python train.py --n_layer=9 --d_model=448 --n_experts=80 --experts_per_token=4 --d_expert=96 --d_shared_expert=576 --activation="squared_relu" --moe_layers=[0, 1, 2, 3, 4, 5, 6, 7, 8] --router_score="sigmoid" --normalize_top_k=true --routed_scale=2.0 --balance_loss=0.0109 --balance_bias=false --router_noise=0.1 --init_std_router=0.017 --lr_router=0.000502 --n_head=7 --n_kv_head=1 --head_dim=64 --vocab_size=36151 --norm="rmsnorm" --norm_place="pre" --norm_eps=1e-06 --positions="rope" --rope_base=10000.0 --rope_fraction=0.5 --qk_norm=true --attn_scale=0.129 --tie_embeddings=false --parallel_block=true --extras=["capped logits"] --init="normal" --init_std_qkv=0.0622 --init_std_o=0.0 --init_std_up=0.0622 --init_std_down=0.0 --optimizer="muon_variant" --lr=0.0079 --lr_mult_o=1.5 --beta1=0.93 --lr_head=0.00458 --grad_clip=1.0 --warmup_steps=69 --schedule="wsd" --decay_fraction=0.651 --decay_shape="cos" --final_lr_fraction=0.1 --batch_tokens=[32768, 65536, 98304] --seq_len=1024 --doc_mask=true --train_tokens=367600000 --steps=6130 --dataset="wikipedia_en"
Below are experts of layer 6 (counted from 0) of a mixture-of-experts language model. Rows are named router (the router's row for the expert), up (a neuron's input weights, with its number), down (a neuron's output weights, with its number) and show model dimensions 336-391. Each number is 128 + 32 x the weight over its row's rms, rounded and kept within 0 to 255.
Before each expert's rows: a language model's description of what the expert responds to. This comes from a sample of Wikipedia text that the model never trained on.

# expert 47
Description: Foreign name syllables. Mid-word letter chunks inside non-English names and places, such as ak in Parayakad, ar in Rosarito, aman in Zaman.
router [ 77 133 196 102 136 146 131 115 163 108 148 119 207 107 133 205  94 130 135 121 119 121 124 101 139  75 138 101 191 132 151 115 102 156 162 136 165 126 124  79 132 162 159  94 108 103 133 107  72  83 114 138 112 103 140  77]
up0 [147  91 136 103 148 131 166 135 175  79 158 149  99  65  95 147 182 187 138 124  88 153 103 162 121 113  51 134  98 124  98 141  73 145 131 188 152 160 183 103 158 111 190 191 135 188 152 125  93 117 180  85 158 113 154 109]
down0 [ 91 123 112 120 153  88 163 149 173 107 131 187 178  99  84 157 147 128 106 140 138 155 175 143 126 106 121 150 131 128 171 138 158 171 113 157 138 159 133 130 114 147 137 146  56 176 118 146  57 127 115 124 127 103 152 139]
up1 [105 125 180 109 127  57  92 104 159 165 201 116 133 176 135 154 154 165  68 159 155 119 190 101  94 111 143  92  89  45 123 127 133 165 138 123 159 101  94 120 131 109 127 108 158 124 115  71 133 134 138 118  87 135 130 154]
down1 [ 85 127 119 136 105 199 134 102  82 126 123 124 140 143 143 156 155 158 121 127  68  11 102 113 123 111 168 156 146 107 177 111 131 138  79 114 157 124 122 118 141 128  85 165 192 215 137  83  91  59 129 133 106 190 158 144]
up2 [116 112 105 154 139 123  88  83  76 148 124 120  99 134  84 136 123 151 186 144 145 115 101 139 144 138 131 145 124 168 146 147  91 113 137 152 129 123 127 146 197 119 142 133  65 188 146 157 141 100  89 180 105 137 210 102]
down2 [ 91 110 124 109 100  79  42  85 146 166 144 157 140 178 120 114 179 116 157 133 145 160 165 125 133 127 163  82 125 103  75 120 143  77 132  95 180 140  92 165 121 137  98 104  97 121  97  80 153  87 103 112 166 149 137 122]
up3 [133 124 129  92  37 179 130 109 132 142 162 115 103 153 150  86 112  95  95 125 144 144 124 133 121 173 124  96 192 100 133 188 111 122 166 152  84 107 145  86 119  85  94 127 102 113  88  99 104 164 123 108 138  74 147 147]
down3 [181 171 161  85 149 109 142 121 129  66 199 161 110 115 195 123  19 126 137 122 128 126 117 202  70 152  67  72  92 185 134 170 123 106 101 121 103  79  61 106  51 145  67 152 141 105 149 138 167 182  85  67 118 100  96 142]
up4 [126 167 136 130  99 117 138 155  80  91 103  86 138 117 115 148 158 145 110 149 188 148 142 127 173 101 137 208 113 127 142 126  94 153 102 154 127 187 187 162 107  97 151 133 181 136 118 161 126 116  82 108 105 201 140 105]
down4 [102 121 111 156 145  97  92  68 116 146 136  92 182 134 142 104  75 148  96 146  90 134  67  94 179 117 131 198 132 170 135 145 155 142  65  83  99 157 121 113 142 145 159 175 113 135 146 130  99 136  86 154 148 205 112 115]
up5 [108 117 140  94  80 155 152 122 111 142 105 111 172 129 109 148 137  96  15 171 114 120 179 128 156 102 168  87 152 123 112 145 158  79 191  85 137  96 132  94 122 125 138  78  95  92 148 134 107 150 107 109 151 114 144  86]
down5 [167 156 167 103 119  67 155 153 127  88 152 154  98  91 137 125 133 107 122 138  80 118  57 166 140 159 132 129 122  76 118 109  97  92  99  79 123  48 123 130 183  79 100 104 175 102 114  83 153 177  76 183 155 111  96 126]
up6 [101 101 144 188 121 112 126 126 176 123 165  84 109 136 160 127 136 117 137 147  69 163 131 113 106 142 115 111 122 137 106 172 123 210 219  61 138  90 101  93 159 147 112 164 145 104 148 125 153 128 177  94  91 141 130  96]
down6 [143 126 109 130 149 129  94 140 188 132  86 180 105  50 138 116 159  84  96 145 163 128 145 160 107 132 145 102 181 114 128 114  50 140 142  96 133 129 156  69 225 173 100 167 136 174 159 131 113  81 215 115 129 123 160 122]
up7 [129 106  86 124 113 122 138 131 128  89 162 115 142  83 218 145 107 137 122 145 145 174 215 130 180 145 120 154 138 148 179 126 169 204 108 117  90 175 134  94 184 187 155  66 174 134  86  89 135 141 163  74  91 128 179  89]
down7 [125 122 106 138 141 127 104  93 195  66 161 155 127 127 171 122 128 175 113  92 182 130  65 128 101 135 120 187 125 156  94 112 101 128  99  87  56 124 165 126 141 104  99 136  72  96  76 116 130 210 114 118 160 137  84 140]
up8 [130 137 136 108 135 136  70 159 136 154 139 145 158 147 129 130 119 104 151  74 158 132 109 132 178 173 173 139 161  58 148 180 137 139 111 141 141  69 173 126 191  69 138 103 130 167 190 116 128 186 116 168 112 160 135 106]
down8 [100 103  63 132 160 146 165 102 117 190 128 104  74 104 106 176 163 110 114  83 143 107 124  75  86 127 120 117  77 174 103 170 104 130 140  94  88 118 190 164 135 183 139 129 154  77 140 151 117  82 188 199 159  92 122  59]
up9 [155 143 156 150 131 149 132 153 148 151 138 123 169 174 144  66  99 170 131 151 156 116 157 142 104  65 125 143 137 102 146 134  81 123  87  71 143  71  94 124 145 154 170  50 119  80 124  93 135 133 157 112 154 170 138  57]
down9 [160  97 148 131 133 121 117  98 144 119 124 135 169 130 144 133 118 234 135 153 131 117 125 111 145 131 142 120 181 117 179 144 102 118 180 156 129 167 169 121 135 177 136 170 140  83 141  97 192 160 152 188 146 111 108 137]
up10 [ 72 102 134 120 160 135 102 151 182 150 147 100 154 168 129 110 137  62 152 109 144  64 131  72 111 141 150 127 141 129 144 105 150 114 136 133  79 120  66 158  90 124 116  96 177 149 103 126 114  99 124 166 132 129 125  81]
down10 [104 105 114  73 168  91 100 139 156 119 119 144  61 151 123 147 107 144  70 166 161 190 160  99 122 173  87 121 160 177  84 115  63 174 172 157 130 141 125 168 167 135 102 133 141 121 138 118  78 180 161 102 114 121 109 134]
up11 [ 61 100  56  88 167 118 113 172 139  87 177 182 102  76 106 132 119 135 188 153 125  51 105  68 196 144  54 105 177 114 109 138 135 133 125  63 184  69  50 159  83 130 120 139 140 102 112 163 155 106 139 107 120 125 181 155]
down11 [132  60 103 113 126 134 143  74  90  95 125 185 157  23  99 104 135 109 124 150 135 160 104 103 207  84  92  62 143 127  57  84 164 176  87 128 152 115 118 114 118 161 101  90 117 114  51  87 138 177 157 115 124  74 127 120]
up12 [136 193 123 103 127  81 165  98 117 189 187 156 184  82 148  92 119 106 146 132 106 160 134 140 217 120  81 102  97 130 159 138  71 122 154 142 135 155  87 104  97 118  58 161 133 103 135  58  73 138  66  81 172 111 119 193]
down12 [144 136 140 116  74 168 182  96 182 129 149 127 124 163 155 138 119 126  80 119 131 124 137 172  95 149 153 139 110  89 149 147 106 124 127 147 146  98 159 150  87 117 100 138 140  89 186 147  71 162 106 106 160 129 147  91]
up13 [ 90 165 179 114 130 120 169 107 118 166 160 102 107 158 122 131 160 121 128 119 146 133 166 151  93 149 101 115 127 114  91 119 149 192 159  94  52 167  74  95 105 127 110  86 126 125 104 115 111 100  90  94  77 143 138 147]
down13 [ 75 180 141 113  97 137  91 142 101 144 150 105 117 127 100 153 169  87 191 138 113  98 121 155  79 166 118  88 141 146 133 143 150 100 106 126 122 182 118 136 183 113 158  99 104 141 148  88  81  90  65 126 123  85 161  74]
up14 [121 102 199  73 116 165 125 124 141 162 181  70 110 167 129  76 107 147 110 134  92 110  69  73 170 144 150 173 175 111 162 110 149 101 121 101 100 113 131 139 105 140  95 102 141 146  86 124 160  98 101 150 117  46 100 128]
down14 [ 80 188  71 129 175 181 127 130  90 104 107 135  93 109 111  87  97 138 132 114 116 213 109 162 130 110 128 163 148 133 100  98 120 101 160 100 109  80 169 112 152 121 127 127 128  94 147 153  75 110 110 131 101 128 152 102]
up15 [140  86 150 119 122 138  70 141 128 188 107 115 162  82 111 128 134  72 139  80 191 149 113 104  94 179 151 145 144 115 185 174 114 152 107 138 120 137 126 133  53 157 120  65  98 120  79 107 138  81 112 192 131 104 133  90]
down15 [ 54 156  96 129 177 127 161 131 107 170  80 135  90 117  85 121 138 127  64 101 136 127 146 125 138 188 132  79 125 127 132 111 145 191 134  97 153 105 108 139 133 163 125 121 120 100  85 120  58 139 143  72 113 156 138 129]
up16 [119 118 188 119 110 102 137 152 167 100  99  94 145 159 104 147 150 110 123 107 110 106 113 199  92 115  75 143 145  79 124 149 100 166 179 131 162 100 120 162 172 115 109 118  92 153 107 165 162 161 142 164 113 180 125 121]
down16 [123 140 150 178  39  63  60  95 124  83 131 108 176 108  92 151 140 142 133 152 164 122 150 110 166 176  50 156  82  91 101 165 173 135 113 112 128 171 136 154 152 136 128 172 104 140 143  93 163 177 162 112 170 167  94 169]
up17 [ 89 157 179 128 151 143  97 134 146 186 149 126 112 194 142 100  83 139  94 167 129 156 126  77 112 142 143 162 166 117 112 133 139 147 155 111 126 137 145 116 203  67 114 145 178  80  92 141 151 114  99 121 174 144 105 185]
down17 [178 169 140  92 141 120 138 137 120 116 112  98 117  97  87  44 153 139  96  84  95 161  67  95  67 125 182 166 100 131  87 170  92  86 139 125 165 160 126 145 188  94 156 121 145 145 191 163  93 105 139 103  47 142 125 133]
up18 [130 119 153 164 104 122 130 151 133 122 114 110  90 144  93 118 196 121 107 132 149  79 110 144 126 145 136 177 130 143 169  75 128  88  73 119 116 125 120 154 180 194 122  85 141  91  81 132 142  51  86 112 166  66 149 115]
down18 [189 141 180 123  86 133 188 150  85  62  97 132 110 141  94 131 135  78 113 132 138  99 182 106 146  79 180 148 188 132 134 114 172  79 104 139 118 181 107 155 100 136 137 144 136 122 139 134 150 133 153 127 119  88 110 116]

# expert 39
Description: Sports league and institution names. Words inside names of leagues, clubs, national teams and institutions, such as National, UEFA, League, Pan-ath-inaikos, national football team.
router [139  50 123 107 166 110 166 119 163  97  60 168 137 112  87  99 147 155 136 103  84 157 136 113 121 167 124 120 157 106 172 148 111 109 118 125 114  86 172 123  96  83 255 164 106  91 137 164 130 151 145 106 104  56 130  87]
up0 [146 120 147 124 158 140 176 133 133  80 108 157 196 104 163 161 136 117  83 132 112 147 102 114 129 150 137 131 104 171 133 167 155 114  99 172  73 128 143  97 115 116 136 100 123 140 126 115 202 116  95 116 113 114  99 106]
down0 [ 74 183  86  94  70  75  90 153 158  53 109 162 218 132  91 142 164 156  97  85  89 151 108 147 111 115 106 109  95 131 124 143 106 108  88 129  87 146 144 110 163  94 151  67 124 118 146  86 115 166 109 145 155 150 166 132]
up1 [106  66 144 126 131 122  97 116 109 123 142 166  83 122 165 108 130 162 108 123 137 121 117 155 118  88  99 129 138  99 164 101  90 147 152 132 193 108 106 206 159 117 218 125 145 116 141 105 117 135  44 161 126 146 133 112]
down1 [109 139 128 157 167 216 110 114 151 115 143 132 151  88 139 128  51 151 154 108 117 153 153 119 118 127 169 157 120  99 115 153 171 169 138 166 143 112 138 193  99 133 185 110 142 102 171  88 134  97 146 146 122  85  57 104]
up2 [ 90 138  86  72 140 124 187  65 111 113 105 164 107 154 103 160 113 108  87 102 141 109 133 120 164 115 130 158 137 103 120 114 128 158 106 105 144 140 180  96 162 148 153 146 139 128  95 154 151 149 127 117 105 114  69 118]
down2 [139 149 157 118 126 130 182  65 167 128 189 175 169 110 193 148  74  71 123 135  86 116 118  64 131 165  99 118  83 110 175 107 144 125 100 107 153  75 167 146 128 169 150 100 148 156 123 134 126 117  96 149 212 165  69 199]
up3 [108 128 123  67 141 157 121  75  71  81 125 162 107  90 154  41 160 153 113 129 127  97 149 140 201 130 140 107 189 137 151 114  86 173 129  88 104 110 119 154 132 153 120 162 155 107 139 147 112 116 131 157  62  89  39 133]
down3 [124 112  69 128 111 115 126 151 123 130 122 120 192  54 106  90 120 125 102 145  83 148 132 184  61 124  61 107 159 176  98  88 111 103 180  78 151 104 126 120 191 102 134 114 113 122 149  94 114 160 154 129 118 198  90 102]
up4 [144 125 109  67  91 131 191  93 110 141 149 146 217 134 165 101 167 102  79  79  63  95 152 124 161 130 173 145 129 139 140 156 122 125 189 135 152 176  86 156 129 132 149 157 124 118 145 134 129 121 150 102 111 128 124 139]
down4 [134  84 130 146 105  97 109 165  95 133  77 192 135 129 118 117 140  66 135 127 127  86 117 156 117  94 135 117 137 178  90 146  95 105 129 170 107  76 137 149 158 142 160 158  77 158  99 130 130 104  96 152 120 119 140  86]
up5 [123  80 154 195 129 126 138 139 106 120 154 145 109 117 118 139 164 126 168 168  86 119  82 131  97 162 122 117 120 173  97 163 108 116  88 136 110 176 148 115 176  76 185 133 139 157 126 194 134 113 117 108 121  70 171 102]
down5 [152 158  93 132 146 159  91 124 164  92  76 127 158 136 177 144 125 157 136 185  92 148 117  91 164 182 134  30 123 163 113 143 123 123 139 126 168 141 125 126 173 150 131  97 168 156 162 132 104 100 139 126 199 136  96 147]
up6 [119 125 126  63 141  63 129  63 127 149 115 119 107 121  34  90 108 118 142  68 105 183 121 102  98 120 112 195 115 146 119 186  82 168 174  88 131 119 141 148 177 165  88  99 187 112 188  99 135 135 140  64 120 124 128 147]
down6 [117 106 125 170 179  86 151  96 106 167 146 138  81 144 133  88 123 138 174 143 113 129 170 116 125 104 112 139 142 119 138  98 164 150 116  91 103 168 135  28 136 115 153  39 145 115 127 120 126 135 170  89 144 112 154  63]
up7 [151 143 150 140 155 129 143  90 136  92 112 163 108  97 120 136 181 138 145 148  75 170 123 102  95 135  99 103 200  93 118 135 140 137 132 117 135 118 153 166 188 110 175 205 113 117 140 162 118 157 173 138  52  73 167 107]
down7 [157 181 157 146 114 108 113 201  72 146 178 128  82 120 107 238 140 124 113 186 161 126 114  80 135 100 179 122 127  73  74 149 136 185 140  17 148 148 166 135 162 141 105  74 185  92 122 134 137 137 140 145 114 132  81 159]
up8 [142 149 127 113 106 126 149 110 154 142 145 119 212 133 168 119 142 167 167 119  97 108  88 141 146 136 130 170 119 154 129 158 157 191 145 108 196 130  80 117 127 141 174 135 110 111  91 141 137 106 103 105 135 135 120 155]
down8 [101 182 153 114 169 102 156 107 132 164 134 143 118 102 133 151 136 137 203 160 175 119 115 144  52  87 111 106 162 104 119 120 173 136 103 162 156 139 165 132 124 150 134 129 142 153 143 163  72  92 154 113  89 117 111 153]
up9 [151 122  89 145 102  76 116 135  77 136 108 103 168 111  97  87  81  83 109 117 123 170 140 120 151  91 106 100 106 135 127 136 115 120 100 116 112 106 197 102 127 140 144 150 114  71 128 153 141 128 101  35 120 116 104 166]
down9 [152 113 168  39 112 145 142 171 161  99 174 145 110  86 102 111 150 111  94 108 101 147  84 103  93 139 128 106  96 108 112  73 123 146 103 150 143 168 103  95 108 167  77 134 114 137  98 130 125 194  79 173  66 103 117 112]
up10 [115 155 169  27 142 138 193 137 180 120 114 116 115  89 130  83 126 146 133 108 141 152  60 146 128 143 133 121  98  88 164 114 120 161  90 205 210 128 150 112 155 148 158 155 117 125 112 122 140 122  81  47 133 118 152  73]
down10 [135 142 103 119 178 155 133  91 163 127 127 151 111  75 130 115 152 110  80 163  30 158 108 146 171 129 119 107 166  98 160  71 147 107  93 182 135 140 132 142 158  61 133  86 115 172 101 169  94 132  91 115 167 166 185 114]
up11 [196 205 157  61 154 141 113  98 140 108 117 168  76  67 142  99 174 148 125 142 133 150 164 196 102 152  93 173 151 134 132 130 117  81 130  89 157 133 117 157 139 100 201 105 132 121 102 132 150 148 131 131  64 124 118 138]
down11 [140 157 118 107  98 148 123 122  93  78 182 134 115 108 100  85 182 158 131 152 119  80  77 119 129  97 156 147 162  99 134 130 163  86  79 176 127 130 157 118 145  75 174 203 184 129 126 130 117  91 118 119 196 183 109 110]
up12 [204  63  83  64 127 201 175 119 162 114 143  93 129 131 145 167 103 116 103  99 102 140 168  86 200 126 138 154 161 127 134 113  79 104 176  85 151 166  20 137 137 155 115 146  99 184  92 145 126 118 134 153   2 156 149  81]
down12 [151 102 118  91  87 159 186 119 133 120  81 143 154 143 133 128 159 128 199  50  91  97 114 159 125 124 135 127 136 117  70 109 128 178 179 134 127 119 112  82 163 131  86 125 143 140 117 123 123  83  95 131  40 116 105 163]
up13 [ 89 105 161 120 152 135 156 103 129 117 115 125 190 140 153 117 149 116 115  51 120  98  47 103 120 101 122 111 157 160 133 134 157 173 129 115 155 113 133 124 161 134 171 127  99 117 137 150  96 176 110 119  68 101 130 127]
down13 [ 82  86 113 127 131  74  79 122 132 130 154 138 163  85  88  89 178  80  90 161 111 113 149 148 155 142 168 123 183  92  94  92 116 120 146 182 126 171 112 124 144 114 130 103 109 169 177  95 130 105 158  80 177  71 115 134]
up14 [122 104 109 156 170 159 180  82 150 193 117  99 122 141 132  93 130 116 114 136  81 141  96  86 135 178 120 116 117 122 101 120  84 140  99 139 118 134 172 176 143  98 152  85  62 122 141 132 140 147 115 110 136  86 121 126]
down14 [155 185 117 158 109 132 100 151 129 119 143  83 109 117 129 126  93 100 116 160 177 115 137 124 127 136 126 153 125 159 118 166 130 157  98  84 112 138 106 120  86 119 102  63 101 100 134  70 101 145 124 122 130 180 129 141]
up15 [145  87 150  76 151 114 171  92  47 166  85 128 157 124  76 163 114 188 128 132 126  50  98 190  91 121  48 133 133 137 196 154  70 157 176 107 165 109 172 163 116 108 134 131 127 131  79 118 119 101 139 138 144  99 151 144]
down15 [ 93 129 110 168 107 128 159 143  99 113 147 107 152  88 108 171  51 100 181 145 117 104 138  97 166 113 161  47 137  73 118 205 113 112 151 126 134 156 101  95 102  54  61 144  74 161  93  59 132  84 185  61 120 118 136 150]
up16 [127 129 113 108 107 171 160 161 127 131 101 124 104  77 141 124 153  91 158 147  93 163 174  97 110  86 182  93 158 153 138  74 139 104 186 161 125 194 112 170 108  90 134 169 137 115 101 118 123  92 120 141 137  83 142 123]
down16 [ 98 146 159 146  99 120  84 136 111 131 172 166 115 119 117 137  81  95  99 158 109 138 111 127 148  88 158 119 223 104 152 172 128  66 142 100 119 118 159  99 116 116 117 116 212 131 116 126 138 144 116  88 135  96  49 101]
up17 [ 94 131 129  93 153 130 166  94 164 138 134 157 148 181 143 162  92 117 107 114 188 100 108 134  98  94 155 121  90 171 180  98 107 152 135 110 125 153 198 130 147 140 136 128 119 144 137 148  75 117  92  94 104 141 153 109]
down17 [158 179 151 167  92 154  52 118 120 120 139 161 105 104 118 155 128 116 100 129 148  99 127 143 108 114 164 176 123  90 133 108 157  60 131 171 131 111 124 146 155 120 113 150 124 115 107  92 100  88 120  64  85 137 178  94]
up18 [137 119 119 111 117 117 118 106 201 159 156 165  69 160 155 115 164 116  90 201 123 173  87 120 110 132 129 134 133 105 136 154 131 135 105 105 151 118 110 145 121 128 165 208  84 116 131 127 155 153 145 115  99 140 131 162]
down18 [103 157 100 149  85 124 170 139 133 118 150 110 143 110 125 153 111 144 117 122 187  92  77 142 144 159  98 153 105 105 119 117 140 152 144 137 149 123  69 131 124 173 121 138 143 129 194 141 112 106 126 130 160 193 129  97]

# expert 15
Description: Personal name pieces. Word pieces inside given names and surnames, especially Arabic, South Asian, Slavic and Japanese ones, such as Raj, Abd, Mah-di, Ale-š.
router [158 117 139  91 151 112 137 120 177 109  97 112 118 121 142 199 106 116 155 145 174 115  72 115  99 144  98  50 170 135 132 155 156 137 133  91 126 136 152 180  88 137 122 150 144 100 116 158 101 137  88 138 122 150 164  99]
up0 [134 117 133 184 116 167 183 105  74 103 126 113  96 211 167 143 174 127 168 148 133 105 110 175 163 151 115 140 175 145 122 143 131 131 176 108 104  95 118 113  81 126 107 121 118 103  72  76 143  95 128 102 120 196  93 144]
down0 [132 126 196 131 133 137 104 139 126  65 153 155 134  97 125 104 131 104 131  90 180 135 121 145 129 126 157 131 193 132 138  41  77  60 152 133 165 106  96 161 111 123 131  90  93 110 156  88 182 159 115 124 121 128  81 127]
up1 [ 82 125 148  99 148 115 124  89 187 209  58  70 159 142 151 137 136  79 164 185 157 142 141 118 165 163 141  59 205 156  86 138 132 112  98 158 130 197 119 135 157 218 139 180 121  79 117 141  67 141 108 158 136 133 127  86]
down1 [122 131 138 138 125 101 184 147 154 151  86  89 120 190 116 106 176  83 149 146 167 114 111 171 152 144 148  82 139 124 131 209 143  85 148  93 193 168 182 124 106 188 127 145 152 110 162 128  75 112  92  84 148 105 164 155]
up2 [165 129 140 128 138 163 151 125 115  80 158 108 147 132 132 130 137 180 152 112 144 154 129  75 119 138 148 181 190  86  75 124 183  85 105 150 128 122 149 157 177  98 140 110 149 142  81 110  53 121 143 142 162 112  79  98]
down2 [190 111 178 128 118 164  84 164 123 130 169 108 103 104 123 179 142 122 135 123 176 112 159 112  95  83 109 118  72 196  97  72 141  96 140  84 121 127  91 128 132 167 124 156 131 162 129  76 134 122 134 141  87  85 105 186]
up3 [160 166  93 131 147 128  96 104 171 147 118 144 164 146 111 108  91 113 151  97 151 122 122 162 121 102 128 138 129 141 125 142 150 164  68 132 127 144 111 166 144 127 114 197 109 121 120 163  90 169 158 150 106 153 192 146]
down3 [197  36  66 154 109 113 148 125  85 110 121 122 149 158 148 118  82 130 145 169 112  96 109 186 138 123 141 116 126 151 133 162 160 119  75 108 127 137 140 176 158 186  91 160 166 118  87 163  46 153  94  97  77 151 156 129]
up4 [131 125 202 169 148 117 141 168 141 115 135  76 119 139  71 135 158 133 171  87 175  87 114  86 125 133  99 101 125 152 130 151  85  82  58 180 110 124 151 157 173 157 188 142 108 193 180 168 126  82 107 201 147 114 125 165]
down4 [130 128 155  95 131 174 109 139 137 143 150 135 161 103 160 162 193 176 110 108 136 163  84 202 170 116 151  97 188 145  89  78 108 154  95 171 128 126 125 177  86 149 144 154 119  93 124 108 122  84 167  93 196  79  77 129]
up5 [103  75 183 119 149 184 174 108 145  97  53 144 144  85 112 165 148 150 154 140 130  74 121 136 122 162 128 119 169 146 152 118 153 172 120 156 128 169 113  96 131 161 243 145 158 178 149  76 101 151  94 171 146 122 175  42]
down5 [ 94 166 114 135 112 125 103 152 119 139 163 146 119 160 122 103 156 119 157 126 123 164 132 129 145 145 188  96 119  95 160 159 113 107 145 127 156  91 192 100 164 126  58 146 119 122 132  79 166 111 144  74 102 113 100 138]
up6 [137  89 141 100 183 105 135 134 107 123 144  83  97 149 151 126 126 170 146 105 157 106  94 108 113 113 116 164 133 191 166 158 148  70 159 152  88 115  92  90 106 138  95 151 158 151  58  64 142 113 133 153 151  98 128 143]
down6 [146  98 137 132  85 106 106 136  97 143 152 127  81 147 119 183 150 192 126 146 154 150 105 172 161 128 111 174  93 101 126 158 122 128  71 169 158 145 142 148  80 117 146  94  87 205 126  52  84 159  82 144 117 105 142 124]
up7 [126 106 148  90  98 146 143 130 186 130 152 104 114 142  81 130  82 160 167 126 106 178  99 161 120 122 160 169 167 113 142 164 100 163 163 185 130 136 153 127 107  69 113 163 155 119 120  73 170 107 167 148 144 162 164 106]
down7 [131  77  89 152 152 117 106 113 183 130 137 146 122  89 107 122 174 146 150 119 177  86 107 119  93 126 158 144 161 126 143 138 190 134  83 161 168 157  96 108 158 139  89 133 143 149  58  62 118 102 110 169 119 140 190 108]
up8 [160 126 167 132 157 176  81  75 164 132 182  26 146  61  94 110 143 118 107  85 138 112 107 134 127 162  69 121 165 114 125 148 147 107  96  85 117 160  68 148 154 164 208  99  98 121  72 164 100 111 111 114 132 145 111  98]
down8 [130 120 214 203 104 130 157 135 123 155 140 117 137 111  89 124  95 161 155  79 123 137 157 127 154 138 129 138 155 153 141 114 125 107 183 123 155 124 142  75 162  96 170 158  72  91 104 158 136 133 116 118 194  41 109 105]
up9 [202 141 112 149 106 150 165 102 117 110 158  90 181 169 114  75 186 138 137 109 201 140 170 112 150 130 110 116 142 203 167 120  81 140 131 156 178 145 172 124 141  81 128 167 188 116  98  98 169 135  67 127  78 152 161  86]
down9 [117  94 100 148 173  70 153 148 143 113  75 119 117 126 202 122 106 105 110 151 124  70 153 159 185 103 160 106 129 124 142 133 106 139 165 135 108 136 179 112 154  97 142 142 112 155 162 143 123 120 104 149 107 128 160 139]
up10 [ 76 139 186 128 141 123 136 135 109  85 114 104 137 116 137 128 176 131 164  95 154 114  63  32  94 146 102  97 104 123  80 128  87 147 161 147 251 143 132 179 116 146 185 116 182 119  98 136 120 143 143  89 119  94 189 139]
down10 [120 130 185 138 128 157 103 119 142 113 142 148 136 177 110 157 126 131  54 108 164 155 113 144 123 122 101 159 152 127 165 129 149  90 160  75 102 154 144  40 113 122 133 102 187 194 165 173 151 186 151  80  70 150  82 155]
up11 [123 145 120 149 164 122 136 115 180  74 101 212 130 120 178 105 114 118 141  67 180 162 126 130 127  95 159  85 117 100 128  87 150 143  65 132 145 118 201 171 132 118 137 178 136 151  51 137 102 131 145 155  82 126 138 108]
down11 [100 127 126  59  85 129 143 136 136 184 146 136 184 155 130  67 170 186 116 116 110  93 133  80  99 141 116 116 105 124 120  90  98 135 106 123 114 103 159 139 139 117 111  99 107 170 133 105 140 156  81 184 182 147  70 146]
up12 [138  98 160 120 101 130 180 143 108 115  97 183 109  93 150 101 123 142 120 112 109 121 164 101 177  87 154  68 166 112 115 127 128 147 110 116 118 122 170 143 111 147  90 106  94 176 164 158 188 151 133  93 100  89 135 146]
down12 [171 152 129 160 122 165 132 129 185 106 167 137 105 133 144 156  72 149 138  87 131 158 108 128 118 133  66 152 149 108  93  73  76  97 113 157 111 137 148 140 151  99 133 150 159 179 134  99 131 166  75  72 167 134 157  97]
up13 [167  54 140 118  79 138 135 105 111 111 127 164 107  61 134 185 217 128 104 117 115 132 171 150 102 109  77 108 122 139 172 161  97 123 155 161 135 133 125 194 123 154 140 109 133 131  97  97 184 155 148 119 174 124 182 141]
down13 [113  87 133  80  80  85 103 180  73 100 121 134 102 108 148 139 155 205  92 170 159  87 110 180  97 186 128 151 116 142 123 115 124  98 177 153 160 114 138 149 148 169  97  93 145 119 155 158  98 174 151  85 118  81 109 126]
up14 [ 50 113 105  82 175 158 130  86  82  99 140 153 123 207 137 149 133  34 111 128 112 122 114 131 108 113 127 137 101 178 120  88 149 139 105 147 102 173 116 131 167 145  65 116 128 107  84 179 127 137 163 130 155  64 109 177]
down14 [148 173 121  71 100  94 147 222 148 137 134 212 149  99 144 113 115 116 103  81 117 184 115 110 160 117 115 165 162  83  86 183 104 148 140 136 103 144 186 141 125 144 144 123 128 174  81 177 127 133 150 129 109 172 101 154]
up15 [130  67 141  98 156 165 124 120  84 137 166 163 150 104 134 170 122  47 107 156 117 129 132 121  89 139 153  95 147 136 133 113 187 135 179  90 134 115 103 149  96  84  85 111 104 122 104 161  68 124 118 126 136 116 151 171]
down15 [ 94 166 165 106  78 186 120 113 157 152 127 114 162 151 132 126  83 119  64 103 105 162  93 185 107 205 167  93 180 157 172 131 145 168 124 126 106 125 169  95  75 154 158 137 110  51 159 130  91 130 148 156 153 130 100 130]
up16 [142 136 148 132 107 173 116 135  65 120 133 148  77 200 118 117 138 184 129 191 146 121  89 134 109 103 140 127 100 121 143 203 114  73 142 191 122 159 126 130 153 123  97 135 100  80  60 143 132  92 102 162 165 145 177 124]
down16 [131 183  98 169 140 105 140 104  91 125 175  72  97 139 157 111 158 135 170 248 117 178 119 145 134 137 119 133 193 150  61 143 149 104 162 137 156 141  96 176  67 118 159 106 122  89 129 192  87 181  96 153 154 129 140 100]
up17 [181 179  87  56 150 200 136  60 167  94 115 174 171 154  94 111 134 127 162 155 127 172 154 205 142 126 139 130 161  98 143 121 105 109 115  94  79  75 149 126 109 161 166 166 108 138 132 146  97 104  72 129 101 200  83 122]
down17 [ 89 141 142 104 126 160 113 119 139 148 139 125  94 117 141  86 118 143 161 140 173 139 168 170 158 159  95 158  88 157  93 109 130 176 138 105 132  88 182 158 112 120 101 149 189 102 190 149 139 128 141 139 154 123 111 150]
up18 [123 105 137 140 176 167 130 100 138 116 120  82 138 105 134  94 172 152 109  88  67 109 143 141 144 117 151 146 105 129 105 173 133 200 141 153  90 152 155 133  91 110 148 153 179 137 101 146 121 124 200 202 133 151 156 184]
down18 [116 105 120  94  21 119 113  98 150 104 127 111 132 125 108 185 143  87 137  79 169 127  99 173 169 128  77 114 123 143 141  99 165 105 105  87 104 201 106 165  97 184 175  95 111  97 125 195 129 244 143 109 126 179 130 167]